config = dict(
    d_model=192,
    norm_eps=1e-05,
    batch_tokens=131072,
)
Below are experts of layer 7 (counted from 0) of a mixture-of-experts language model. Rows are named router (the router's row for the expert), gate (a neuron's input weights, with its number), up (a neuron's input weights, with its number) and show model dimensions 0-191. Each number is 128 + 32 x the weight over its row's rms, rounded and kept within 0 to 255.
Before each expert's rows: a language model's description of what the expert responds to; "comes after" lists some tokens at least twice as common just before its tokens as in all text. This comes from a sample of Wikipedia text that the model never trained on. Tokens count by the router's weight.

# expert 33
What it handles: Name-initial fragments
comes after: " |", "-", ":", " of", "|", " O"
router [126 117 106 119  80 180 126 116 100 147 174 134 152 140  78  80 133 135 143 110 100 123 128 163 188 102 164 173 166  80 150 111 120 184 160 130  75 103 158 103  97 165 118  86 113 179 103  87 122 166 138 142 164 124  96  97 120  51 139 150  68 169 104  89 147 110 153 149 108 153 141 103 146  59  56  89 172 106 140 146 209 167 216 119  85 134 144 147 182 144 150 162 144 146  74 115  70 123 149 131 143 142 159 136 128 144 127 130 150 175  98  74 146  93 114 142 164 131  99 153  93  80 127 150  83 104 141 155 121 168 175 110 146  83 125 120  83 135  66  97 129 156 175 140 166 127 109  87 125 104  98 107 169 181 127  86 129 177 105  98 161 119 140  94 107  80  85 108 108 135  89 134 176 105 124 168  80 137 100 144 126 140 152  99  88 113  68 170 131 114  87 107]
gate1 [125 108 149 128 100 118 131 119 161  96  93  92 112 143 110 153 123 145  91 172  95 119 114  69 161 137  98 155 124 125 185 129 113 123 128 111 149 115 151 135 126 140 164 141 122 133 178 123 158  98 134 129 180 137  89 146 123  65 164 128 143 102  63 150  72 141 116  60  43 160 134 182 136 148 193 191 120 166 148 143 114  84 116 140  84  93  88 150 138 142  97 114 137 127 170 150 102 154 133 126 144  63 130 153 142 108 181 136 142 122 143 131 148 158  37  86  75 101  74  98 126 133  64 143 132 143 138 178 131 161 167 132 122 189 117  84 184  73  87 159  48 156  78 110 133 112 154 139 147 138 131 104 126  92 133 160 134 161 140 179 163 157 158 159 117 169 168 158 167  96 144 181 152 156 129 124  77 121 176 153 121 129 178 114  29 123 151 143 160 131  81 144]
up1 [130  87 110 162  68 136  94 127 143 150 151 117 106 114  64  96 129  97 171 112 129  90 161 163 140  69 152 156  69  96 136 121 150 180  88 106 113  90 139 154 106 187 148 105 154 156 136 104 130  95 165 181 127 128 107 108 136 153 116 122 155 160 159 136 169 132 157  58 138 103 104  72 137  74 105 135 101  92 114 147 206 101  82 105 173 117 156 135 116 153 137 178  95 150 116 137 100 199 181 143 128 129 128 110 109 126 159 154 153 165 134 195 112 108 139 113 105 146 151 113 118  79 167 137  86 137 170 105 139 156 124 168 197  91 134  88 105 136 140 133 164 119 197 130 137 116  74 100 182 133 141 165  88 148 185 107 111 102 126 155 118 119  92 152  84 104 101 167 118 126 196 140 193 172 137 125  52  52  62  85 144  93 101 141 156 144 141 178 152 126 123 151]
gate2 [ 93 106 129 163  97 146 207 146 144 132 133 125  98 142  94  99  90 131  69 125 145 126 160 146 127  78 171 132 180 137 146 187  79 123 107 192 158  92  89 158 102 183  95 111  82 179 149 128 183 130 165 166 155 146 163 168 120  88 146 113 165 131  99  82 164 131  96 152 156 134  74 138 150  41 105 127 155 180 125  80 123  83 171 115 103 161 102 175 157 105 128  95 140 148 172 132 126  98 157 114 183  64  83 167 101 177 132  92 135 131 117 175 157 113 154 163 137 163 125 131 105 166 152 132 139  94 162 148 110 145 104 143 173 113 143 130  76 125 135  95 108 163 167 128 134  84 124 111 176 109 151 157 100 110 136 160  89 136 120 186 104 163 179 103 145 151 197 132  77  87 176 155 139 112 165  77 116 158 121 120  79  49 162 111 118 109 101  86 165 140 152 114]
up2 [157 121 127 155 187 101 101  91  84 144 121 174 136 125 127  95 141 134 135  62 171 128 104 125 177 143 141 136 150 111 182 113 155 174 189  92  75 108 116 117  95 131 112 128 110 138  88 130 145 125 107 159 150 155 135 122  93 161 111 113 130 199 162 139 122 147 159  77 143 102 112 128 165  98 136 115 152 166 134 168 154  84 141 168 112 144  98  75 178  94 181 195  81 193 151 158 151 113 124 153 140 164 117 112 111 236  73 141 180 104 169 144 148 156 139 121 138 151 124  75 170  80 105 132 156  64 117 152 175 151 118 155 129 108 152 203 124 149 184 160 147 136 152 143 141 123 142 144 164 153 149 168 141 171 148 100  93 108 172 129 129 158 110 109 132 107 195 117 118 157 130 112 116 218 128 112 138 127 118  49  83 108  98 196 161 117 168 146 145 139 116  73]
gate3 [149 170  32 112 164 167 153  90 141 142 136 124 121 114 125  73  61  80 100 166  92 127 135 174 119  90 148 120 155 160 125 127 139 176 128  74  99 126 113  99  97 146 121 132 106 151 150 119 120 175 109  86 151  81 138 128 113 116 132 162  81  92 162 124 171 151 168 126 133 154 181  95 113 108 108  82 124 164 175 177 157  43 160 170 163 114 179 152  76 114 169 159 131 175  78 132  70 140 158 162 169 189 109  50 141 166  88 135 140 126 157 102 107 142 145 129  75 143 146 124  71 120 160 110  96 102 124 118 143 133 172 162 169 120  86  90 105 175 133 109 113 161 151 141 192 134 131 110  96 139 127 145  87 159 134 147 118 168 162 145 186 146 113 190 110  92 169 146 154 115 118 165 121 120 154 147 139 182 159 122 100 175 106 185  88 118 128 167 178 152  87 159]
up3 [ 94 166 168 200 144 169  98 143 152 178 152  98 121 160 144  87 194 130 135 108 104  80 123 162 144 134  88 121 147 160 179  92 128 139 136 120  71 145 113 138  93 167 109 141 147 124 118  70 144 144 108 139 147 145 148 145 141 135  81 173 111  85 108 128 112 110 116 143 162 110 109 127  64  63 104 165 147 195 123 115 109  82 125 121 167 106 156 187 140  28 164 157 206 150 165 167 100 128  85 139 131 181  96 145 135 103 140 155 166 133 114 117  97 120 130 227 110 104 126 156 113 145 133 144  81 137 110 116 122 122 197 146  90 181  79 100 101  79 134 119 113 110 163 138 144 144 125 119 147 129 130 140  94 143  53 112 149 125 146 108 155 153 121 150 109 177  89 151 101 136 144  75 203 113 141 161 193 162 106 114 165  90 110  64  97 121 153 162 126 128  68 138]
gate4 [124 137 173 158 119 156 138 161 121 154 139 174 142 150 115  85 121 113 164 142 142 149 101  85  82 123 109 127 115  79 164 123 153 144 127 101  76  79 111 102 152 181 112 120 177 105 116 147  85 163 123 129 142 119 151  94 171 121 151 123 144  85 143  58 112 168  85 125 139  85 153 154 135  77 160 110 140  76 156 133 229  96 153  82 127 127  70 132 149 154 127 112 151 116 107 122 161  81 140 141 154 137 101 139 105  90  95 214 110 170 154  86 146 159 122 116 115 149 106 146 130 193 168 149 110 125  67 212 112 166 109 150 179 130 141  74  74 115 103 146 127 147 119 111 187 139 109  85 103  64 121 129 173  88  81  96 138 128  78  90 152  49 173 118 103 128 162  84  73 133 110 116 170 143  80 166 133  97 133  95 139 132  59 129 134 101 132 162 151 129  85 179]
up4 [181 163 136  52 109 110 104  80 120  88 142 104  99 134 132 108 127 184  70  78 150  85 161  90 140 125 116 155 141 192 200 124 122 129  88 170 146 142 186 137 115 160 117 102 100 111 108 159 140 112 121  89 186  39  81 107 104 104 139 190 134 154 157  90 137 162 150 144 147 135 142 139 147 157 168 102 141  74  91  87 113 119 132 165 136 108 155 145  99 121 157 121 136  98 159 183 127 110 116  99 167 128 143 106 137 132 134 145 196 125  99 114  99 127  97  81 141 134 171 134 104 107 145 162 126 100  73 159 164 112 159 156 159 134 149  95  73 128 159 191 134 104 128 174  67 123 138 136 124  89 163  75 106 158 141  81 116 170 134 117 144 160 131 224 193 128 152 168  75 147  96  75  70 140 110 171  89 103 141 175  81 121 112 114 122 151 138  90 115 113  82  96]

# expert 24
What it handles: Colour and size descriptors
comes after: " a", " the", " and", " of", " in", " with"
router [102 113 115 125  98 154 140 120 104 130 167 154 166 174  91 140 103 129 186 108  79 123 174 162 163 104 185 136 108  96 137  82 101 124 127 142 125 184 144  79  98 158  78  89 142 135 179 102 109 163 102 123 119 105 110 120  97  83  87 133  74 160  82 103 162  67 133 153 123 136 155 117 171 135  85  97 135  83 129 122 136 183 172  92 120 169 119 107 191 159 113 129 126 152 119  84 109 114 111 193 126  97 156  63  90 133 185 119 164 181  86 110 133 105 109 146 168 140 112 144  91  88  74 164 143  88 121 133 149 161 130  80 118 139 139 104  79 172  95 127 135 153 166 125 152 192 155  88 132 101  78 127 178 191  72  96 103 190  79 123 105 173 168 118 108  88  82  77  94 159  69 163 154  88 121 169 148 148  82 182 128 120 139 144 116 122 107 149 116 149  81 118]
gate1 [132 151 114 101  96 122 172 140  80  75 124 134 155 156  43 130 135 100 142 106 137 144  88 159 115 135 113 127  86 113 184 125 109  53 104  65 160 155 112 112 136  91 134  93  97 113 131 105 145 160 126 159 106 140 125 122 100 161 102  87 140  95 100  78 146 110 106 167 119  99 110 143 127 167 163 122  94 116 126 199 137 128 111  83  78 147 125 175 169 114 121 100 107 150 175 105 108 162 103 164  90 101  68 143 122  86 156 121 177 179 129 111 105 124  80 132 186  97 164 112 209 137 114 136 122 114 143 106 140 152 145 124 133 112 153 218 115 156 125 180 167  77 145 150 132 106 200  74 132 106  97 101 122 182 118 118 127 162  86  93 103 147 132 127  89 134 109 120 151 140  57 139 139 110 108 136  94 175 128 114 146 142 131  23  67 127 106 170  35 120  96  95]
up1 [128 112 127 125  60 111 100 113 137 152 116 139 148  98  50 140 170 115 101 132 127 156 190  76 119  84  85  79 110 153 134 127 105  87 141 164 190 147 125 157 166 109 125 124 135 154 169  96 136 147  99 149 121 101 136  96 114  58 133 102  69  80 165  99 160 143 111 123  62 162 104 123 167 131 143 112 123 107 140  67 111  50 181 128 143 180 120 154 101 169 174 131 117 158 137 152 115 150 135 106  92 153 149 119 152 104 139 100 174  68 112 121 138 164  78 158  71 156 152 124  99 175 109  58  81 143 121 172 147 138 134 162 131 107 123 116 125 125 171 110  77 122 165 126 141  96 121 228  94 122 143 125  81  91 173 151 101 142 168 159 151 138 153 133 186 119 145  76 142 114 107  95 184 144 180  88 110 129 115  89  41 111 111 196 108 146 152 121  80 133 122 113]
gate2 [117  97 139  94 114 188 115 142 120 165 151 103 150 142  62  88  76 124 158 115 119 191 154 115 192 144 153 129  91 133 154  91 102 128 131  89 148 139 117 129 165 136 159 120  41 119 125 178  67 129  83 109 123 131 131  69 155 147  86 146  63 128  50 112 156 130 112 167 132 116 104 127 184 119 128 113  90  92  87 174 127 174 106  76 116 155 145 118 159  93 110 124 118 177 179 110  76 116  71 145 112 105 116 101 157 125 128  79  81 159 129 122  91 161  62 135 144 102 130 144  69 127 125 136  89 117 119  78 116 111 138 110 108 125  72 112 107 176 172  90  97 144 120 133 147 160 102 180 114 148  64 124 150 161  63 175 173 128 147 184 155 104 139  68 156 117 132 165 168  77 121 147 133 150  99 115 195 120 141 105 162 101  95 176  96 134 178 171 137  94 105 116]
up2 [122 124 126 124 172 114 153  81 188 100 124 166  66  92 128 133  53 149 133 158  81 102 136 189 138 137  92 133 147 110 177 144 101 199  89 135 150  88 130 128 103 152 122  81 170 155 140  80 106 118 163 114 147 108 131 145 104 125 128  85 147 165 176 132 121  77 118 112 115 171 104 128 128 193 139  88 163 117 159 127  75 125 101  55  84 125 148 209 181 156 152 174 165 112 133 180 142 136 157 149 125 136  79 196 101 164 158  96  86  71 100 137 131 106 176 106 104 142 114 115 186 141  82 176 125 122 124 101 136 123 124 110  83 131  90 113 162 110 144 134 108 160 107  98 151 137 150 153 114  83 173 149 181  72 149 101 117 148 156  89 118  99 193 166  94  94 127  66  51 109 170 111 119 121 133 133 134 148 143 133 132 136 154 112 154 111 110  90 175 205 129 171]
gate3 [155 123 160 152 124 118 110 159 105 153 115 182  97 153 121 149 142 101 128 145  88  72 129 162 181 142  91 169 149  70 140 114 110 158 159 161 106 101 128  76 140 166 137  91 112  95 113  94  51 146  97 100 130  85 114 146 125 143  97 117 132 125 134 148 110 134 178 121 116  75 112 170 124 149 103 113  98  65 131 106 128 173 123  95 160 155 112  45 103 136 110 132  78 120  82 138 113  91 111 141 153 144 118  63  70 116 127 114 198  95 185 118 119 172  78 119 120 114 128 159 115 141 123 218 127  53 118 164 156 147 128 157 144 104  84 127  74 195 184 126 127 111 127  98 117 104 133  65 149 108 162 134 165 220 102 122 110 148 122 139  45  78  92 124 108 145 196 121 166 128 106 132  88 145  89 130 119 106 114 143 178 104 153 192 151  96 113 176 124 108 104 134]
up3 [134 138 150 115 127 130 147  60 111 175  98 191  78 113 115  92 121  57 122  71 122 146 113 132  74 156 125 145 134  61 144 114 157 116 111 123 155  95 121 104 136  88 114 144 115 157 146 126 121 175  66  80  81 149  77 145  81 100 144 151 125 120 132 110 159 106 167 133 151 117 134 137  40 145  90 120 159 149  89 137 149 128 143 116 195 109 121 124 177  98  99 102 118 152 191 106 218 103  85 110 132 124 131  66  75  71  73  95 100  88 164 165 112 164 119 124 116 133 107 162 120 127 105 133 131 110 122 125 155 179 125 113 135 154  79 105 130 103  95 118 131  57 149 115 108 139 128 112 119  86 116  99 100 157 115 117 112 193  77 148 149 108 119 164 169  83 105 190 124 192 111 140 118 120 167 163 115 191 101  87 170  91 149 155 146  99 127  82 217 108  90  97]
gate4 [154 197 120  64  78 102 133  97 151  82 113  81 137 197 136 109 135 200  84 115  90 151 168  72 148  50  84 125  74 114 137 105 104  94 150 102 128 160 107 146  76 117 152 140 136 116 117 115 144 118 183  36  99  89 150 138 119 110 139 119 127 139 162  92 131 131 124  83 137 154  85  73  75 121 107  81 140 209 166 100 141 140 105  96 123 120  76 158 140 145 112 165  91 146 144  61 152 148 133 171 145 181  86 144 111 174 187 143 146 133 110 119 150  78 151 109 181 182 107 113  77  91 157 175 116  77  73 172 115  81 106 108 138  82 117 125 117 100  96 168  97 123 112  47 137 134 191  95 131 139  86 134 175 147 134 128 144  87 142 123 109 107 157 108  91 138 151 144 132 163 136 164 158 132 129 130 126 144 132 138 117 124 101 103 146 130  83 120 152 167 113 142]
up4 [106 118 135 113  82 174 159 160 118 135 137 171 132 207  91 128 137  62  56 102 120  99 179 172 107 151 188  84 125 102 208  91 106 119 154 141 145  85 119 138 127 145  74 163 121 138 142 121 142 116 168 165 121  73 131 161 109 129 128 125 140  88 116 187  98  96  40 109 127 100  81 143 133 118 165 120  77  86 135 137 134 117 151  45 141 150 138 118 102 131 107  82 125 121 104 109 125 137 139 133  78  82 109  70 136 108 231 176 225 132 139 124 103  97 100 133  96 124 104 124 129 137 172 139 128 155 116 155 155 146 180 131 131 133 168 141  65 138 136 169 119 142 181 128 155 136 134 163 164 166 106  97 126 167 105 162 163 191 118 153 125 123 147 139 150 140 165 135  96 140 114 192 151 162  92 140 152 119  99 128 115 120 166 180 147  96 187 109 186 124 101 124]

# expert 15
What it handles: Coordinating conjunctions
comes after: ",", " well", "s", "),", ")", "\""
router [ 82  70 112 116  83 156  97  96 125 132 153 133 130 183 137 138 132 142 130  72 138 105 180 167 181 108 124 151 194 147 146 134  82 126 165 173  94 117 165  90 120 178 118 106 137 191 175 106  70 154 108 111 157 199 116 104 180  88  87  99 113 190  77 118 103  70 161 193 102 119 150 103 163  97 102 116 123 118 166 123 149 151 171  74 113 193 112 174 145 153 114 134 102 173  85  88  81 128 166 148 121  83 182  80  97 168 150 145 128 131 128 112 153 117 122 133 158 157 112 125 107 129  72 147 168  83 117  89 140 138 148  86 169 104  78 110 127 141  99  61 109 142 154 150 134 120 124 121  80  87  97  98 130 200 131  73 123 134  92 129 137 121 163 140  90 127 114 111  96 138  90 123 127  86  91 202 132 111  81 139 129 155 141  86 108 154  91 160 136 154  81  92]
gate1 [129  94 117 112 162 196 173 109 140 144 143  91 146 147 110 143 117 146  68 141 194 172 179 149 142  96 135  92 151  42 163 134 158 114  97 130 152 191 107  82 148 109 111 139 109 150  96 183  87 163 143 193 159 160 157 148 167 120 186 109 137 127 157 139 132 132 102 116  86 107  89 148 115 166  67 135 142 178 145 104 130 140 119 129 144 190 191 122 185 151 158 168 176 163 167 121 209 140 137 139 150 170  98 197 133 143 105 102 124 106 168 134 130 122 141 124 106 148 152 122 198 124  99 138 156  66 160 112 148 172 153 113  95 137 129 161 184 110  92 102  98 146 186  73 168 151 134 112 122 121 118 177 106 168  87 138 176 104 128  48 136 157 167 151  78 146 150 139  91 127 127 108 121  87 115  97 149 130 132 110  83 112 181  89  89 152 108  98 128 149 119  89]
up1 [177  95 130 124 133 122  94 142 110 170 118  95 114  58 163 107  12 163  96 102  85  80 110 142 128 132 120 127 138 163 143 143 132 165 112 183 139 159  94 138  78 149 165 143 116 115 140 124 131 175 107  62 122 125 165 165 146 170 114 203 135 174 187 134 149 142 171 190 156 107 128 129 150 128  97 124  71 147 166 152 176 108 131 109 117 119 102 142 110 131  98 165 105 167  91 115  69 112 116 129 143 107 130 114 101 144 160  58 125 142 156 124 131 127 126 163 156  86 161 138  99  95 149  75 203 133 135 129 151  91  91 122 121 192 184 161  87 119 185 110 145  95 144 126 150 151 100 115 141 184  74  78 158 118  87 130 103 180 129 160 105 121  50 117 143 115 104  71 111  96 153 115 140  90 120 149 132 100  95 113 148 112  32 169 100 113 105 121 119 102  93 157]
gate2 [ 98 139 121  96  68 103 141  88 116  58 113 141  81 109 118 153  42  74 125 112 126  95 117 181 133 116 100 114 103  84 140 106 153 127 131 152 123 134 121 138 100 118 144 127 122 116 131 143 129  94 105  78 126 165 113  50 152 136 126 135 172 132 116 150 146 108 161 101 118 134 105 158 156  99 117 136 124 132  79  95 136  40 144 152 158 169  25 114  94 105 146 137 160 243  80  77 123 136 108 139 120  54 158 111 161 126  63 151  94  86  77 134 140 150  68 166 145 159 126 164 122 139 126 141 162  92 149  97 159 116  86 120 108 115 104 156 146 181 154 109  86 136 137 164 113  97 113 100  95 121 104 146 113 150 164 151 122  62 114 141 167 112 115  90 120 103 173 165 143 105 116 112 195 118 113 221 105 158 105  65  85 147  79 128 103 154 114 123 140 107 125 120]
up2 [148  90  82 111  54 115 154  85 162 103 111 158 190 127 134 137 146 174 133 107 148 141 145 142 180 106 144  47 122  72 117 149 142 128 178  67  95 194 122 191 138 172 195 105 146  87 151 132 118 145 124  75 123 113 118 107 161 162 109 129  78 152 114 170 128 174  94 117  75 106 138 129 144  95  78 158 141 161 121  72 156 117 101 107 158 139 121 170 112 145 113 150  88 120 139 118 110 148 111 117 158 211 136 102  90 149  92 108 106 126 143 103 168 111 169 141 143 136 185 160  86 108 126 114 147 120 159  71  53 146 174 170 145 141 134 101 129  75  92  97 167  94 160 141 102 168 134 170 149 137 119 105 103 144 161 174 131 136 133  98 150  27 110 120 194 140 151 157  92 126 111 140 148 132 112 192 129 146 126 153 134 161 113 137 106 104  97 170 164 189  77 161]
gate3 [112 168 119 103  85 151 131 189  97 107 111 163  85 172 150  80 118  96 152 117 136 118 117 140 202 135 122  97 112  98 176 117 143 119 141 117  79 187  66 133 180  65 131 148 140 164 179 148 116  99 141  94 103 110 145  84 165  99 123 174 113 171 143  80 114 131 106 121 129 119 127 129 108 189 131 145 159 204 100 130 155 145 192 127 141  97  73 176 135 161 122 131 110 129 118 109 105 153 162 127 116 106 151 142  80 124  99 132 149 135  89 113 146  89 115 157 115  98 122 110 107 156 123 153 156 109 143 114 155 133 169  83 165  73  90 177  43 122  80 178 145 135 112 165  83 116 171 145 135 136 178 141 145 147 170 104 198  90 168 116 101 207 168 155 135 129 140 160 127  93 157 114  51 122  84 155  77 130 169 121 118 104  96 118  67 122 107 178 202 150 135  87]
up3 [ 66 146 161 142 172 159 118  91 130 193 127  98  66 110 174 183 112 175 145 109 137  94 111  98 117 123 124 153 175 145 120 151 124 154 135 138 155 124 102 108 124 148 123 134 110 137  64 115 142 156 125 128 154 127 117 135 142 169  98 111 170 150 145 110 134 115  93 113 181  83 154  84 141 136  81 139  99 170 116  92  85 127 123  90  73 185 109 186 133 209 148  93 103 103  91 113 116 140 136 136  80 109  81 161 133 163 110 132 157 135  83 119 155 140 133 135 131  77 160 185  94  98  96 165 145 210 114 172 136 178 128 109 121 158 126 155  77  97 106 106  95  60 181  98  92 116 113 175 178 169 127 164 123 142  87 121 182  98  81 107  56 153 131 145 128  91 103  79 113 112 158 130 141 132 113 111 108 131  82 122  70  70 121 150 194  91 149  44 131 170 131  94]
gate4 [ 85 152 131 142 106 162 135 150 167  79 144  78 153 127 121 152 107  71 153 150  69 169 130 167 122 112 130 146 107 114  96 116 166 108 162 135  49  69 148 123 115 150  85 126  97 135 101 175  91 111  79 153 176 124 144 110 105  98 142 157 138 111  97  94 108 140 162 121  66 108 165 145 109  94 163 143 175 240 172 164 130 204 122  81 151 161 104  81 106 156 139 124 212 157 148 115 188 214 124 107 117 100 126 123 185 158 137 103 105 114 105 146  88 167  79 103 119 177 140  94 124 113 152 154 164 135 151 125 153 131 108 158 125 171  95 150  98 161 114 119 114 125  79 175 136 123 158  99 101 111 123 172 119  87 125 131 128  79 152 133 154 132  92 122 130 134 109 113 163 148 133 114 106  50 151 153 190 105 122 169 176 169  98 128 121  93 176 105  91 120 141  65]
up4 [140 180 168  99 163 176 128 136 121 173 110  98 142  79  96 111 139 147 205 140  92 106 137 128 165 146 152 104 101 199 108  91 159 113  85 120 139 158 154  87 144 127 112 122 183 126 169 127 139 125 121 172 151 115 108  78 108 106 107 169 123 174 133  92 129 119 140 150 170  96  72  81  90 123  83 107 168 140  57  85 105 119 108 112 155  67 156 168 121  97 152 159  94 126 145 134 189 110 113  87 138 126  65 198  85 129 120 165 110 194 124 136 136 131 107 133  84 159 213 120 116 100 128 109  90  90 137 140 132  93 171 119 155 200 102  90 127  75 131 108 122 136 138 119 122 146 129 156 130 164 139 112 114 199 143  84 162 131 219 125 122  57 120 131 159 138 103 136  79 114 146 150 143 178 151 143 194 131 122  99 178  80 127 162 116 161 133 145 107  95  67 128]

# expert 25
What it handles: Lowercase word onsets
comes after: " \"", " (", "==", " a", "===", " and"
router [ 90 113 162 106 126 134  72 119 113 173 204 130 154 173  97 123 134 134 191  78 125 105 148 148 168 104 145 166 159 151 169  94 119 153 173 169  90 136 199 109 109 162  94 102 101 138 170  85  91 132 129 123 108 185 112  78 118  37 109 154  92 143 107 101 107 131 116 158 121 202 128  91 139 115 134 107 142 156 114 126 154 155 143 115  76 165 123 153 169 163 129 125 129 176 119  95 138 103 182 175 140  90 152 111 144 149 112 169 131 156  63  94 134 133 125 120 149 151  97 164 109 104  71 132 147  79 153 153 162 166 155  81 189 139 143 107  98 154 101  97 160 132 179  46 151 185 185 142  71 100  84 116 134 137 137 101  82 127  68 110 110 118 160 111  98  88 103  78 112 144  88 149 124 114 112 136 106 149 135 179 104 161 131 104  81 118  63 185 145 149 120 117]
gate2 [ 94 183 112 132 138 130 136 104 118 182 139 109 127 171  85 120 108  93 127 118 117 141  63  94 156 158 157 137  91 131 128  59 133  94 112 121 152 145 109 147 120  95 144 110  87 149 180 195 130 162 126  96  56 153 153 108 108 101 182 140 122 139 143  92 127  97  48 166 107 151 159 168 110 151 104 129  81 162 144 151  96 124 117  85  84 154 140 161 109 121  97 133 134 188 138  90 107 155  11 145 138 150 152  81 126 131 184 172 124 173  41 156 202 150  68  85 132 113 161 121 149 134 160  77 144  76 144 169 133 142 121 116 104 125 130 104 105 101 181 153 172 126 132 121 121  99 200 173 130 106 125 115 112 169 137 110 143  85  64 142  78 116 159  91 118  81 118  98 183 118 116 141 116 163  79 137  92 160 152 120 117 111 107 146  90 181 126 113 114 142 152  98]
up2 [166 121 175  80  91  96 121 113 166 146 156 146 120 105 129 124 125 127 234 120 171 116 128 126 109  91 111 114 136  51 157 110 138 126  49 152  90 128 196 169 139 165 160 116 103 129 103 138  99 147  91 176 131 168 132 145 135 152 108 114 151  94 102 159  66 140 111 120 147 189  88  74 137 102 168 157 120 129 123 154 107  83 143 211 171 114  89 115 164 207 141 204  84  91 129 156 135 128 140 167  58 138  72 149  48  97 113 134 126 149 148 114 129 146 159 127 136 108 140 114 111  94 176 154 127 152  87 119  94 130 136 166 165 177 128 146 163 131  91 133  72 135  83 132 142 126 120 167 102 114 116 130 183  89 133 158 130  85 152 118 120  80 159 102 123 125 121 136  71 147 148 113 172  72 192 105  97 107  95 120 107 157 126 110 194 100 101 140 127 121  80 140]
gate3 [102  97 171  75 146 118  94 101 101 181 144 127 143 102 153 171 151 124 171  97 131 106 104 111  79 122 130 140  89 165 141 115 134  97 176  88 129  96 150 141 123 146 106 103  72 160 155 161 151 109 171 110 221 110 107 148 158 126  98 154 125  59 152 120 130 120  94 101 152 116 122 104 183  85 122 128 175 152 126 135 120 152 160 144 135 136 114 134 172 152 118 141 178 216 158 190 215 140 124 154  58  86 119  92 127 149 169 167 178 141  76 129 124 113 135 146 136 123 144 107 142 134  66 124 124 185 175 124 109 123 140 168 121 181 164 116  68 134 114 142 171 173 119  65 172 146  86  58 136 125 132 106  76 121 158 152  50 163  73 137 115 107 127 153 147 108 127 182  99 191  56 139 158 113  97 127 153 111 125 109  95 114  80 124 120 156 141  94 155 118 143 116]
up3 [134 168 106 123 141 126 138 153 130 148 116 127 192 158  70 148 117 149 154 148 125  85 115 123 113 118 112 157 150 136 106 115 154  30 176 119 133 130 123 126 137  78 100 126 130 155 171  85 143 185 125  89 204 158 104 166 130  71 155 129 144  92 122  79 152 121  92  78  77 150  77 117 134 148 166  94 108 106 182 178 108 190 119 134  76 114 152  93 148 120  71 111 104 131 169 126 147  39 119  99 144  82  95 124 133 116 135 191 154  87 105  87 210 116 123 118 144  34 145 137 156 139 137 113 135  91 111 155 157 148 169 184 192 119 135  80 134  82 139  85 177 121  87 144  74 172 147 105 159 152 134 148 109 124 137  79  69 129 139 138  90 121  88 121 176 105 148 161 137  78  88  97 119 122 130 148  92 116 116 141 152  92 111 181 104 105 107 132 136  85 133 154]
gate4 [131 139 169 197 124 124 115 101  72  81 143  62 129 109 118  70 149 158 137 147  70 105 144 122 117  70  99 135 113 126 150  87 118  97 122  96 121 139  72 134 117  69 159 134 102 132 191 108  97 157 121 103  90 158  79 139 143  98 154 165 159 131 118  97  83 136 117 125 105 202 155 116 128  31 151 135 171 141 182  91 118 162 163 120  94 162  64  84 157 136 117  96  96 127 149 155  59 139  98 139 115  92 185  95 143  91 138 175  70 121 166  90 119 151 147  95 163 124 166 140 161 132 124 127 147 147 130 159 132 131  88 149 145 116 138 129 134 114  94  59 123 130  86 146 176  83 111 144 107 156  96 161  59 129 122 137 115 104 126 128  95  64 184 153  77 177 150 151 134 170  88 121 135 172  98 108 168 187 120 166 148 133 141 118 140 111  65 151  54 115 106 147]
up4 [136 136 162 120 146 105 138 116 129 131 151  69 160 129 157 114  51 133  97 134  90  63 124  95 129 102  69  99 160 164 224  62 168 169 157 139 146 133 119 122  92 136 147 111 198 154  92 104 154 121  76  74 130 109 113 153 131 156 189 146 143 118 101 103 118  61 118 132 120 151 181 127 188  68 129 134 179 164 143 130 141 119 144 163 150 159 110 175 147 131 148 141  85 127  86 152 115 135 115 113 127 116 177 125 138 179 121 147 143 131 103 130 140 192 100 121  99  74 139 121 157 172 119 104 210 103 132  81 126 175  99 140 113 173 115  51 140 153 180  81 143 145  91 114 128 115 146 186 119 145 141 132 139 113 118 152 108 107  94 105  68  79 149 151 114 126 120 112 150 181 169 108  58 178 138 130 173 163 110 148  83 165  90 125 121 145  93  53  97 136 124 162]
gate5 [110 165 160 153  90 123 119  89  81 182 105 161 130 153 163 187  99 114 193 124 136 131 165 165  94  86 157 184  83 122 224 153 148 129 177 114 111 140 118 121  98 156 126  86  95 139  65 143  66 157 135 123 113 143 159 100 109  95 111 123  91 179  96 132 133 138 149 141 140  61  49  70 113  87  83 167 125 114 159 128 188 140 119 139  66 178 129 117 167  74 164 144 109 139 111 147 144 134 118  65 191 102 154 147  95 155 117 175 118 120  86 123 112 132 155 155 119 216  95 136 130 132 169 102 156 159 161 148 102  74 179 138 177  86 127 128 157 143 134 134 161  67 111 180 136 125 112 140 135 148 148 108  87 136 131 151  99 130 128 116 158 197  75  90 164 152 135  96 132 132 126  95 164  77 138 149 100 155 167 114 123 143 142 134 122 155 115  94 100  97  92 172]
up5 [144 101 174 143 111 110 175 109  78 135 141 150 150 113  60 156 137 107 136  91 209  49 108 121  96 143  78 154 145 118 136 128 159 142 105 114 121 133 167 122  68 181 119  99 122 147 121 127 148  80 101 198 110 169 137 124 135 124 172  91 104 112 166 115 181 145 166 143 129 145  77  70 143 152 115 146  93 162  89 127 165 144  89  54 113 141 111 167 139 130 111 122  66  89  85 108 193 134 107 145 134 111 138 145  93 150 131 130 103 145 170 113 148 142 160  90 175 139  99 129 143  95 127 173  99 116 108 121 139  87 108 119  77  85 171 121  66 154 178 108 177  82 165 159  83 139 156 118 143 118 102 106 108 133  94  83 146 120 224 155 198  93 152 108 144  76 114 131 173 164 106  89 171 145 106  77 113 141 124 136  77 167 135 109 163 165 137 155  81  92 173 101]